config.toml
hidden_size = 448
n_experts = 40
moe_layers = [1, 2, 3, 4, 5, 6, 7, 8, 9, 10, 11, 12, 13, 14, 15]
router_score = "softmax"
normalize_top_k = true
routed_scale = 2.0
router_cosine_scale = 10.0
groups_per_token = 1
tie_word_embeddings = false
beta1 = 0.9
Below are experts of layer 5 (counted from 0) of a mixture-of-experts language model. Rows are named router (the router's row for the expert), gate (a neuron's input weights, with its number), up (a neuron's input weights, with its number) and show model dimensions 224-255. Each number is 500 + 40 x the weight over its row's rms, rounded and kept within 0 to 999. Numbers have three digits each.
Before each expert's rows: "mostly gets" lists some tokens that are sent to it at least half of the time. This comes from a sample of Wikipedia text that the model never trained on.

# expert 9
mostly gets: " Tur", " Nor", " close", " O", " Fin", " Ul"
router:489413472594557502412498533515459490528488488474503445616498517495496509467508501510503548553519
gate0:474522535524586506457504482449452437486600494518454563556524575471557413534487484483527451441545
up0:544552445493459477529527536452508486533452486482463548571454506550430471516426446497476539513512
gate1:434628449570486442449526552517539532519488521545422504478545547474509588523425475509514492477530
up1:468615592505507396529496536537500496493564513561475466521546538440533522561510521530488505440489
gate2:514449528493438482472458457385457451447476495448501475420532524506480528554505473572488533531521
up2:564456464532506531502490484526493469554611592560524575513454530484474440471492493511527486394539
gate3:422449405520498479450529552469452440468475508504535550567525499549465372400523477464497539468519
up3:512579515514527533410467511505501505489498462508466450511493490497516511425511439563510472511468
gate4:554464448506518434449415551514481529562567539470536459539521481472532551482470507492532487491507
up4:482464533484514466544489471516518448531536493507459510531482521482461527452502534487545514491561
gate5:480526462525574475548490589461539503513562518494479501569494475487507510564456508523561544472466
up5:515461500528459521501511457573529454481501553517449548586491486486462485398472510505504539497390
gate6:506518471480486578549493505550424527586533521605410549471592487530452526538492439506543512471477
up6:490454525504486539473440496454494544549483497526471579543517464497530486406485428503514515511489
gate7:450485454524484475498503479514532453498454507588510549509553497548557440568494522492503470548490
up7:520511419482487480476508553513476493461553594488538491555525517529493459508469479520499474536524
gate8:480526516455517493448474511498462485506551502471449459521498503557530474593464499502501440466517
up8:500557513463473525467522481491436449516576530472512504505512517515526466557512515560530506472496
gate9:424452475528502519549511478483440463531562526494506543498472502446532533518513410559544512533570
up9:448476437503592482447550487508479515458525530476542512529478478477542560509590471505553505564531
gate10:457440479452496494507508472488489443560490521462465571483551579460469515507522530464509491480504
up10:501500489533493550523478519545524490449526512426526544504498507517435522470460483491431498550492
gate11:497523467501494439467518514540513522517477523567504542558483448538518522532466530490500476523565
up11:501473560506542440492475445379482547457454566492407508435518485518527556450493450534513418481545
gate12:413540472493524483502484472534418530516418496506505495527539439457515522472519531484563507483564
up12:479497544525521494527483430454597415482445460515452547485478510544490484525496481484549493430502

# expert 39
mostly gets: " who", " Nominated", " Ohio", " Votes", " Live", " Day"
router:527507480525553522526473560488434448568505526469478472493502470516532405453493575522509484530490
gate0:499509499531426504472512504525460480511523510471510468512532460413459589488489493510480502498469
up0:444516538511533462557474575488448470435406530491505466571510454477524494450464514541490480521451
gate1:438474510502431506489505484442514543536484458521511522462400434530569574520456519531419509505442
up1:492515463533544469484511442501562496569500500468499456569502491473440564546484500544563454527476
gate2:439514523555496560541506531460518475481550521577470464506488582532428498529532533473455516572462
up2:432515530527473496557530517509463510504511489469548524445578519540421452539513488499476490556443
gate3:489481476410483533518473461512506548491522469511575473534528544580492522564477517522488494525578
up3:529477498549520563451515570472539593518533564475491520530544442571508494548537488482457454493466
gate4:497478524523429489467470553514515429453550431472542542459486489506470433556454473546541433463509
up4:479542481533454520527476479462525496424473469469531474484576435527509448488545495424520472516575
gate5:504487463527549463420472530482495528483573518510534475466529625518530478518529492482456435467529
up5:503460561509519515592444449509526487527491570549490560509492496501398511489510468507502467469551
gate6:450515472462550494547478567463444516575542518560527500508494514437487525531504545593534507462516
up6:539516547466503475515492490418519470391481506450499537484460426481556484525503479427501451455469
gate7:527475517472544533610440538498484504505469527530469477456453583480436523479527518564479522506495
up7:463412470457532494502419465527467469488463541523551454546437476535530532510476488509487496525448
gate8:506449480499575576557401424488507520486576475481535476456486465448504512496531468492516449497530
up8:464516510534505492444455475524445542494484423523477560493507419498508537499481464509444505511520
gate9:389485533458489522464551527400450530551518494497507457547567544498511483427474493424524457475532
up9:480451519458569493515478531516538383474513463508531495505451539482541441492502446449441437527527
gate10:513484484505487532525496484527493441457484535505559586457533428511512529496498471562535523509550
up10:414511506502556523489529504482573575440487487558464488495525530492536525512539408495580483496510
gate11:494495453462566493446497507492464537553525517465516473442454569481454501500469485553488569496457
up11:523480443418525481482458506481522456528444525485425452522490479460431517561479511556436533413524
gate12:472556516470533555510540570481501549521459526463505539484549547499492532476528461532468531458465
up12:471505466511449477545545483530510505552471513483539514563566444551494522456533533490498497504539

# expert 3
mostly gets: " Zh", " Ko", " Dh", "Scientific", " god", " God"
router:511528415492493551477477556535503505473538508526473562490520488516463480509505481484536533577517
gate0:567505475486502476494552502434445507535508625510506554545466512554497488498551463519548451532513
up0:447501485489502429447476498561472527465458505454457484540519530470508492575404461486457448456450
gate1:502490436474495525506554536566500487489484597540554531529517551446477534550500494481479507464508
up1:493531456488497471511509531424438475463508475468414543514468481526449516470459562521470501472457
gate2:499470494483464484417467515511476478542485468550546421484512526533506502512478493507520555579480
up2:438477548521509523456472457496553533505392506508548453515500550501455512476555488512495516611505
gate3:550470514524504535508474499606554522535475530496480514543532460503510526595520504479436415483529
up3:536552596480566471556491516484498549527513528492534504477486512507419461577468501477519481512498
gate4:509424492525454429531510488504515488486481486544510506481495522575488503554466503575407436523567
up4:504541458526502464505507545394437504535525532472462544507496456505486491431518449451555593473442
gate5:461518485582480520536480433482520447506537444511431459497501551451488515468521444556504517446583
up5:482511390518516447518497540481499503508532497540533504491514452469514456499457477564460532501564
gate6:424478625480437522487505523489397476509520412562510512382519505482444474505460407491512459530440
up6:519530443536423522482475469512562515459515496441496438541519478547490461498502499427514521497526
gate7:539482482535502489514487469416518490414490515483479522511453468483518440493543466514506505460512
up7:480529532502502508487511527535540438481538489568556454508440438549459493452503547449542552531508
gate8:541456501523491486494527526476484503396488450435499601492421529516496525529502454523512540546541
up8:493556474510525494478491556497488426506473512432512382483569434532535452517500495501494509554512
gate9:486522532507487571443485524515464527491532515590532556508469465503491527471496492541522539509453
up9:477530549523522489455500473509514518470531534519548519484403516420442448485583444493459558497527
gate10:516500466520459484527586480499548538551532509573538487488503468551461413540537473546429550517512
up10:547488515500457519413445594511523498521519524518561485489559511469476481474500504457561532489545
gate11:466478464481481422508529479500492548534591525497516494550604421498550491466462410502464469504512
up11:597502493518548563505407465467453484515564567593483517545444494514509435515502432509582509433575
gate12:436559428446469480460511473464451468524502516502534502545536539449465528549510553443549506458507
up12:460531489466567496443453499503496497501583571486501525517492426487512459428450521489485506520491